{
  "n_layer": 12,
  "head_dim": 32,
  "positions": "rope",
  "tie_embeddings": false,
  "doc_mask": true
}
Below are experts of layer 7 (counted from 0) of a mixture-of-experts language model. Rows are named gate (a neuron's input weights, with its number), up (a neuron's input weights, with its number) and show model dimensions 0-191. Each number is 200 + 20 x the weight over its row's rms, rounded and kept within 0 to 999.
Before each expert's rows: a language model's description of what the expert responds to. This comes from a sample of Wikipedia text that the model never trained on.

# expert 57
Line breaks, headings. Line breaks after sentences, section headings with == marks, and table rows in wiki-formatted text.
gate1,163,192,184,207,198,181,191,182,210,194,212,203,213,196,199,189,197,196,201,160,192,207,179,229,227,208,192,208,164,210,235,249,224,224,202,167,218,192,206,201,176,194,181,200,199,216,194,213,205,173,188,221,200,194,223,234,218,199,178,221,226,188,190,234,192,201,196,200,190,200,218,181,189,216,203,179,197,201,218,172,202,183,160,163,215,197,187,240,188,182,178,189,204,184,206,217,179,178,173,200,168,146,194,248,198,193,189,186,209,213,176,231,206,209,209,222,203,185,195,210,202,197,169,232,173,231,169,152,201,223,182,182,218,221,218,203,188,225,178,206,169,216,184,224,188,156,193,176,206,239,168,203,216,146,205,206,199,207,168,184,167,203,177,206,214,192,197,231,161,183,203,206,191,219,225,180,194,176,185,210,198,228,165,198,198,193,193,182,214,194,207,168
up1,168,190,183,201,198,177,198,189,210,194,203,193,227,194,200,188,196,192,197,155,204,204,168,229,222,206,188,214,166,206,237,239,225,235,204,175,207,185,199,197,177,182,188,199,193,216,195,211,205,165,187,216,189,203,224,239,219,197,175,223,221,195,179,229,190,200,195,204,198,202,221,184,188,214,193,180,196,198,216,176,205,189,170,158,222,197,180,237,176,174,182,173,208,185,204,216,185,163,178,187,169,151,196,241,192,192,202,186,209,210,174,231,212,202,211,222,207,200,198,211,206,206,167,230,164,219,175,147,207,234,188,186,215,215,220,209,186,230,177,210,169,216,183,225,194,165,199,180,207,246,177,202,214,147,208,212,200,219,163,182,176,209,186,208,212,196,180,228,164,189,212,215,200,209,209,183,187,178,185,207,185,229,163,194,195,183,191,184,214,203,211,176

# expert 37
Mid-word letter chunks. Short interior or early consonant-vowel pieces of longer words and names, such as Tr-ad-itional, Ins-ecta, C-art-oon, Gu-ill-ermo.
gate1,210,216,213,198,222,197,234,242,186,204,215,193,204,202,213,191,206,197,201,219,195,173,211,178,180,157,169,246,183,191,205,209,222,214,187,194,180,237,189,233,220,168,222,210,196,158,191,212,212,200,191,203,238,186,192,222,186,203,190,186,204,207,222,205,221,164,202,217,218,205,177,187,226,220,196,192,189,213,207,208,204,172,222,210,228,173,170,213,204,218,235,191,191,171,231,218,228,202,195,215,205,214,206,188,193,200,215,208,177,211,193,186,214,203,218,213,170,176,207,194,188,179,150,198,173,190,217,211,159,204,205,237,193,205,205,191,199,173,184,207,225,190,212,177,176,186,191,157,225,220,222,204,179,187,172,170,152,200,235,186,214,203,209,173,171,207,202,200,222,198,232,230,190,220,193,235,200,184,219,227,189,188,217,230,202,203,142,184,227,166,177,180
up1,202,203,231,185,195,184,206,237,163,196,197,174,199,198,178,199,197,212,208,215,238,193,187,163,205,175,157,219,184,235,178,191,205,192,200,214,198,234,206,190,196,177,213,223,174,187,174,221,187,150,215,199,220,186,236,188,178,219,179,200,186,223,216,191,227,156,218,246,220,219,188,175,212,212,213,158,200,200,190,183,190,162,222,192,236,188,169,201,207,205,228,193,194,188,232,206,226,191,196,222,216,211,205,216,185,189,221,211,194,207,209,193,219,205,197,200,166,173,185,200,197,175,172,185,161,205,204,209,160,200,195,207,197,229,196,208,191,184,197,205,192,219,205,179,169,204,206,169,207,201,200,197,205,215,171,170,165,175,215,209,203,227,195,202,159,173,207,204,196,195,232,228,195,231,188,248,201,213,198,194,162,178,211,226,214,228,170,198,226,161,203,179

# expert 53
Word-final suffix pieces. Closing pieces of longer words and names, such as tick-et, pover-ty, straw-berries, Sound-board, Dob-son.
gate0,226,229,192,173,152,214,172,194,190,222,138,191,185,242,197,195,224,218,200,178,183,217,181,205,204,204,183,200,200,189,213,193,183,180,194,230,236,171,177,198,201,180,197,195,175,211,220,222,225,221,201,199,205,226,224,214,214,220,194,224,138,175,219,196,199,197,216,189,201,184,181,176,210,223,199,208,177,201,199,217,211,226,182,212,187,178,224,201,201,186,209,180,213,191,206,222,188,217,245,180,220,201,198,216,199,191,198,218,220,202,182,202,175,191,196,222,210,218,201,233,211,254,226,207,161,201,203,210,175,196,198,216,188,195,182,152,164,201,210,204,204,187,177,236,186,202,220,195,170,192,167,175,213,208,161,181,182,197,229,198,197,214,164,178,197,212,192,226,201,212,190,219,206,242,205,207,233,196,195,216,237,218,219,185,200,176,166,236,178,174,198,191
up0,220,227,193,173,153,211,167,193,170,225,156,179,192,255,207,192,214,218,200,180,186,218,187,207,209,199,177,210,196,200,200,188,173,178,185,240,237,171,172,191,201,183,188,197,185,203,223,231,218,211,205,195,208,230,224,214,216,210,197,243,145,169,213,194,191,201,209,187,194,184,196,183,204,224,188,196,172,199,206,211,213,220,188,213,187,178,233,188,208,195,199,189,209,200,201,223,186,219,231,192,203,200,193,216,192,200,210,212,230,218,184,203,181,189,195,225,215,230,208,239,212,251,214,217,164,204,199,211,180,204,188,208,178,194,179,156,177,213,194,196,218,191,194,228,192,182,211,201,168,176,174,168,211,204,167,173,182,199,241,186,195,210,173,170,187,222,189,215,218,222,193,221,209,238,204,207,236,191,192,205,221,217,189,179,192,160,170,227,181,173,205,192

# expert 30
Place-name endings. Final pieces of place, team and institution names, such as -shire, -ville, -land, Street, County, and -ing in titles like Fighting Illini.
gate1,182,216,208,185,216,227,213,171,185,228,229,199,203,198,214,199,221,202,196,220,225,214,193,172,208,211,226,156,181,180,164,181,203,214,185,187,179,189,224,177,212,189,202,179,235,208,200,146,245,177,193,202,174,164,210,229,186,196,164,216,238,190,177,189,178,199,188,203,215,177,169,169,189,229,211,197,202,181,180,204,185,209,242,194,196,219,224,221,183,259,228,165,232,204,209,200,185,222,177,215,171,173,184,182,180,191,226,195,201,183,207,174,195,210,191,218,202,198,215,188,192,224,205,173,213,181,182,190,190,201,212,195,200,207,222,207,176,175,244,186,190,188,220,228,162,203,195,186,208,199,190,193,231,177,178,198,170,182,182,204,237,177,216,217,214,202,170,223,177,199,207,207,166,214,201,219,218,223,232,220,207,241,176,210,207,207,205,208,201,210,173,206
up1,205,196,184,208,188,177,175,225,211,189,172,199,196,207,182,208,188,196,200,181,183,193,218,220,191,192,173,248,221,219,230,218,194,197,227,194,213,210,171,226,193,213,202,203,171,198,198,261,140,214,198,195,231,230,200,177,203,200,226,192,174,205,209,221,217,197,212,195,193,214,226,242,225,170,199,211,188,220,217,202,218,192,165,205,210,180,177,186,236,146,177,229,171,214,193,210,200,186,207,179,231,223,221,231,220,210,183,187,199,211,195,229,212,189,216,185,204,213,199,213,215,177,197,223,175,216,209,222,210,192,182,203,203,200,179,192,219,216,152,213,213,218,178,160,244,204,210,216,188,198,216,207,172,203,217,206,233,207,226,185,166,225,180,175,185,189,226,182,217,198,180,193,243,187,187,181,189,168,165,185,186,157,217,188,201,196,195,192,193,196,228,196

# expert 36
Personal given names. Common English first names like John, William, David, and middle or final pieces of personal names, e.g. Hu-bert, Ed-mund, Dol-ly.
gate1,193,191,152,183,197,191,208,237,217,179,228,163,198,207,239,180,183,177,208,221,210,168,196,178,141,211,202,174,198,179,207,216,208,204,205,154,191,167,177,198,209,195,183,186,187,234,237,177,183,218,190,215,179,206,179,190,195,195,191,207,172,210,196,183,187,218,167,211,197,172,222,224,198,212,183,201,234,212,185,193,225,217,187,163,207,192,180,243,208,242,188,210,198,239,218,186,200,203,203,211,202,195,162,199,152,154,152,198,184,160,196,202,223,205,193,212,220,194,222,163,196,237,210,232,183,203,179,211,201,202,158,202,201,216,217,199,201,212,189,214,193,207,202,181,213,207,178,180,178,195,179,198,194,200,218,198,219,189,217,203,180,248,198,194,200,191,205,192,234,196,218,215,211,191,204,237,231,220,197,186,224,217,222,195,233,209,200,197,183,181,189,204
up1,193,191,149,184,200,193,209,229,212,178,216,165,199,223,239,185,191,173,202,229,206,159,191,189,133,216,209,173,204,172,207,210,201,194,210,158,196,166,196,216,206,188,187,184,194,231,240,164,187,210,178,219,175,208,166,190,183,206,194,201,167,201,196,195,185,218,179,210,192,185,226,218,193,212,188,206,227,212,176,193,210,213,182,165,199,191,186,239,209,235,190,214,204,237,221,195,194,212,201,222,200,181,160,209,152,163,146,204,181,176,191,198,209,195,201,210,208,194,230,162,196,242,207,215,191,199,177,216,208,218,159,202,202,206,211,193,202,205,189,206,209,213,199,168,220,201,168,179,171,188,174,199,185,197,212,206,210,189,212,196,184,238,199,193,203,202,215,186,229,195,210,233,213,200,199,237,240,220,196,194,221,222,224,195,232,202,203,187,187,189,197,209